Experts of a small language model.
Experts: 48 experts in each of 8 layers, 160 SwiGLU neurons an expert, 2 picks a token, a sigmoid router, a shared expert of 128 neurons.
Training: a variant of SOAP for the experts, 981M tokens, 7483 steps.
Below are experts of layer 4 (counted from 0) of a mixture-of-experts language model. Rows are named gate (a neuron's input weights, with its number), up (a neuron's input weights, with its number), down (a neuron's output weights, with its number) and show model dimensions 64-127. Each number is 128 + 24 x the weight over its row's rms, rounded and kept within 0 to 255. Numbers have three digits each.
Before each expert's rows: "gets" lists some tokens that make up at least twice as much of what it gets as of all text. This comes from a sample of Wikipedia text that the model never trained on. Tokens count by the router's weight.

# expert 1
gets: ")", "\"", " 0", "}", "]", " m"
gate0:089072153146126104119147116166151099144154163170146093109120135171173137118111076086104095122147145123127108122120127124138169135152141110115122094127114087135141129142180134179152163121108073
up0:159128121103118112154095139120100145140121123077107158136119103096129092102148141160138114067130094133080153134117140128116101122139111133116151181133128164127125124108097149079130119137114149
down0:083107140057071166077138150117149166080110144153089149184130127102099152114114135126142120144127121152136151134124122077130149102145115088108136115118108133199096139105129137131130147111150134

# expert 26
gets: "s", " years", " people", " them", " well", "es"
gate0:127100124124104172126140123153108085111113161157186118133060126160096138139123125115153163119160150110174116190101120119124149126112125128135117108149114053107108117106138105143123120116147119
up0:101091152139118129160163139113111081161101142110140118124108108170137119145112135131152104105116128139162124150143096101151163126129157156177140123180131122134042099111130103107123152132181126
down0:133145114156129104136127126148118116092132130113127100072096115129130132127125160141162135112120108128146121118123108084125161122106140076082142162076104153145158119078128121155107055118139137

# expert 34
gets: " |", "|", ";", "|---|---|", "|---|", "|---|---|---|"
gate3:114128123088074128143143146129130146141144158140100135127164086119102132110164094090112130131107142129089162156078144160168116127200128145131133111118168129172132150149130151152134137162127141
up3:107156189141138107088135091148144093150158108102142137153128159131133163127124166154111128122151130137167136104169118111127125144088115106157109165146141150101145121141139147137118114122145098
down3:182118145119112121137108172147131122099102164124097159129178072126137151156153139159127119108114104101140105113138154125095117124151135115113160141138103126108128086150115125109113116142135115

# expert 4
gets: " |", " and", " \"", ",", ":", " The"
gate0:142151084119083131160126136105134116118137123122140145128082149175123161096147098118150057102161133140126154108174141120131114173145141101116134124135155121151132126161085130111133120148107156
up0:113125109125114134108123126131131118084126137143115171140101109104081114134157150144131141134171150139111112184105098110112125136134148137125150150152101104091140109101155154136132135093143090
down0:130052120124154124096152157133140156128135158171109132143183141107118153137109113111107176145136141097134125153144161079140114083091064107126096126076088116108120124125107145131161128164102099

# expert 8
gets: " and", " |", "-", "=", "==", " St"
gate3:111124144118119069178120132126097120103146136111091167113109124151138101113126136122117110141115118095136134138112139148174133195115175116115109149057143120092096155083108122089178137169136124
up3:119127164132146162101123138127123152147143114133168078142148194114118104142096121131128124146086089137127107114116131118101119122120103109119137110142116148135082135118124121106141145101140128
down3:132132157096122115128113151138118116110119103123116139122112159086135118120143113130155155100114074118149140157192150083119169111132141109117143146107137112129090089130130120103143115161134157

# expert 32
gets: "-", "s", "e", "er", "a", "o"
gate3:092104143197099135172131109142147127146110129147120115122153157118112111127123121104079164132105120121120082179120128128105135132111144075127101124147127094096084151122156151119068133125151135
up3:129101127146143139102191162161167142138121142098140178128130163131119158122145139135131117103094118105113163118123133143116122154126114148134149098159131156134143120170135106114171153156130126
down3:137164126141163161129160158110090151128142101106122132156115150150137141099102165145142092153160138105131092170158159122146147166143126129113163084152150113116142098121080156128146125061144139

# expert 31
gets: " was", " is", " were", " 2", " are", " 3"
gate0:104050121118116149102149095128132135124111118097147160090122146074161151128149142115144151143126125140120102139092105143128145082120133092147110102152211124114160135161104138138164147123090151
up0:152156151161131141118105148133116109126140130180108169138107148155109139137103126135116101121114115107120149151172128131133105130149130134135145170147050131141112120123114104144110124180181098
down0:156104134131102097118145142149071161131148169112136147113122136171139142123119129107121115111116111128154125172103124123145138132081125139087104136120140109101140151089078144106166162104108115

# expert 42
gets: " of", " in", " to", " from", " all", " at"
gate3:113106106113142126147120162139096134111104139120153114137077116129131122106144133139144135127079099113136109142102144088132124107145141135174138112142190115147137123167119154109122117159124121
up3:084153137095129097080151139142118075117077172118163105118151097120167163137141142147116106118142102144130097155126091106179139102099123163150128118132132094132128181098092124089135120152136136
down3:094125096130160143105133161094181145082117114115138122122104118151146150151145137132137108119106103109139077143084092124127124117141108113135114126103146105119134137147142114137119115136134148

# expert 16
gets: " as", " (", "s", "t", " As", "in"
gate3:121126107136110148132128100103111156176114120138104148100118169148097122120127113137174169153102102087131155149088114124120162161130121083119185110113127118148137111152131107105122103128118142
up3:152107092157123126145133119142133084071131130163145148105096118119121130184115131182131091133156158190132143120146156141155105130144118100145126183136151101121139144097136145132118151163116097
down3:120111155096146125082087123170154123128106148133127124103150037173114136111138135101092138178137166110138135130181092134114133099104153143124132128136110134113090137127108139105082170173156117

# expert 19
gets: " and", " that", " which", ",", " it", " It"
gate0:152107123137142125122159100100104158140143071155114172143097142126140135129127115118117078099124104161131148133089115104091158155125116133129110128157157127109099095155171169090122139161124112
up0:134083102143125158101148113058085140140132102147128156102138144118108121130124105130127132110118133141122116139096121116134154142137119130159116171173130093119110111138115161128094141144137117
down0:164164098122077143150134079117043128080086068092108128084132127060136132118152113101136155126107101102121124112125118110143123087150127142107159187113125122125178107099127139116111143128128117

# expert 7
gets: "a", "y", "e", "s", "t", "m"
gate0:134111119137141074148133168079109131107126123126144146146113130103139098163134143140119140137129098115092119154186136082134105133105119106149082145151109148125147128103160137116114139106110151
up0:147120137111103094142119095107117126149120106137121141128116123126161108087110182093129149143107073112117124121160095102144126089107145126130088148150146115093124096108138116148127141109116139
down0:147149124109133149155120100146109134122073144098143150102181108144144124133156106123126099153126182153128172128075121120146111117094117111140121172130148152143133135110113156154116098129143153

# expert 6
gets: " of", " to", " for", " by", " in", " with"
gate3:153129121079127158114108116144105130132137136132103147123166132120199140170104137113145129164125102126125150127133182156142128104126153121138102135141168162136138096130114097123140166135102119
up3:096108144170116097114133123133122165123160139095163109163104135100069140102177113127098172073128137162145110136134069138146139143116096107109129109122108113107149117120114116134152113132128115
down3:167101151099115141139145153075127129117102136118141115134108154134137158146107143155116113122117142118144078219144120142088120148065115139143075112116144102106131172145038136149129089106147141

# expert 43
gets: " an", " his", " new", " the", " same", "s"
gate0:079077139140120117150138143198141076125138147114185100116131125157115137122129119149191149132155138121114117118097108148139118124117132133136078117139127152115087131132110127123133137128119149
up0:126128172128088105073074145125149131118089081135105146146168125136120126071140120122101162165152145150095141114104103132173113146096126129125161144092130104145143116115125135161164141127112156
down0:131160146149126135135119158121121189109137148141170098153124132158201113113123110086108104102116118091134140136151162179159073105104137200149108112121164118139100151156105083141124124156109070

# expert 41
gets: ",", "),", "\",", ";", "—", " –"
gate0:131126122132151112151171098100115165137158142090140093135159099151174079137154135163153128118108098123112133123093081131155124128164131123130146153142120142099132111107130121145146139125111116
up0:128158081089150094148134121164133078106147122103050133155138118091142135176146096130138166131125160139160097143114151114102121133090128109098143132095134154145105151125134151130137102127155157
down0:136171124197126161116148131121091153133102110118132147105133151131117140161117124111156094121135114156122121132156111169165129113163162098163127099099109162114179112136110131162139140116102122

# expert 30
gets: " a", " in", " an", " first", "th", " second"
gate0:168165125112115124189140095123138133141095108148099105150129114126103145144116097132142117139075126073092082129138188136120150158159115121140077140160116100165154096182142172145167107142116122
up0:098142122163081076133088102112152151108171143123146151146106117183133118135137156163146128128129151138156112120104130120145137186103122129152121218081121142098122136133111146138145145133157159
down0:165135128107086109137094097157115137126117159139144114209156131147119076114132090115156113128123148146131130118110119129121102165121197110154114186126158165113152134133139126112142126112128126

# expert 24
gets: " and", " or", " water", "ing", "al", " public"
gate0:149131146134097159129111073123092163142085135141163129163112116092125104174102154144092075147128147149139138174148148134146170109096147118174123077145107146124119068139119122090098129137114108
up0:150165151131082147130125138113135163142145127135092147148166151141127083098090125152137151103136131119078181154123130114154150091115127122143122127110121122126142097149145133138107143138114126
down0:164134114154169090177182113100150165108129161178163089145109107123130141132119116140129119156102162154127152132117115127123149090152135119115127098163103109118099137135087101140128149185127148

# expert 5
gets: " (", " —", " –", " list", " -", " 0"
gate0:111162126117107080146146150135109121141129162122156138136139134119152128130119100107099101105103120126141151144106159126091128131121121126161117149102148125134131134076162104120110135082096153
up0:091102105156133141146138084122132143119132102130114119139107121138126112125129114081131119108087112141126118114138122162143143105137113103119140108087123151120163143140095153157100122173129126
down0:098140098152104131161139095139122043140112136153141166110187092113114116142123119143116140120181120157084145121136137102092094145112171110125176167140110158137101125113106158098117116100151132

# expert 13
gets: " A", " S", " P", " D", " B", " K"
gate3:120101153115116131141145162120117108075127150144173136153131141132165094112127137124104129124134116161114161132082130126126173128161151174180116068137123085116117146081115129128087171084139112
up3:099143114087094154141131147121133117071094180156173162108113151116097118117140105102095135123134140134146095138137138125141116132166137138151120123152153127126102127165141138110120131147078139
down3:153134122083153183140144083100129099112126123124169116109126126126139097073121133118140101108081157129128156127129093135142132099154129125120116140148120149142102146101129133106090102113134150

# expert 17
gets: "-", "|", " •", " -", "See", "==="
gate3:151148117134141088155129117103100153158142142144114136125157117167116116110103138186143095162140164131112103136088074151135108130115155180131114115132133150162105112090097110107107144109117119
up3:123137138178128165136136090158111150149100079098154133119111138114162137130122099086160210087140126150141170141157152172113113127147114112110151129151101151126135061142155179118117129103138129
down3:205122121139123162127113077136147109150104158154120147129160159107116094129149124136135129118121159089119153155139103191129152137166124092090102104155121074101138093117139153107111148158127138

# expert 12
gets: ":", "'", ";", " as", " including", ");"
gate0:157130113125123139111119108099141111147114135129081117130148119168144192114103166099142111141133130143101104125133136107140149147122117137141100100162135114157119139070176097132120113174096128
up0:112140122144083129122124160157137122143140120102173158119107139128147110097134144127085104099131111134181069105133120099128146138150129173118129133068108133137134147107082089171135138169140121
down0:130136125132170177151130117119122148151141162140077159170127139121116112137137099136131172155143140142096142132148144136132107117107129115129136099095132093143109161113124097137114134107124160

# expert 21
gets: " the", " The", "The", " his", " its", " their"
gate3:127116156132125123098136119141134163122083101101137093145159197156124108194169086138129146118105136146112136138104125106145121085120126092132139115143072110145119145130157173129129132110137133
up3:115091120138147121133124128136142130107124125162129136141054086143139135103173181116130118153121110150125113107142133173100129139092148107104112112118154112108144162133113156109109111118143121
down3:130143112101100100101141133131132124161144154147112139116132148143142135146163123146103132106119132138041147139108148136132111147142130096125157191179156153097130126128134117176126136121149115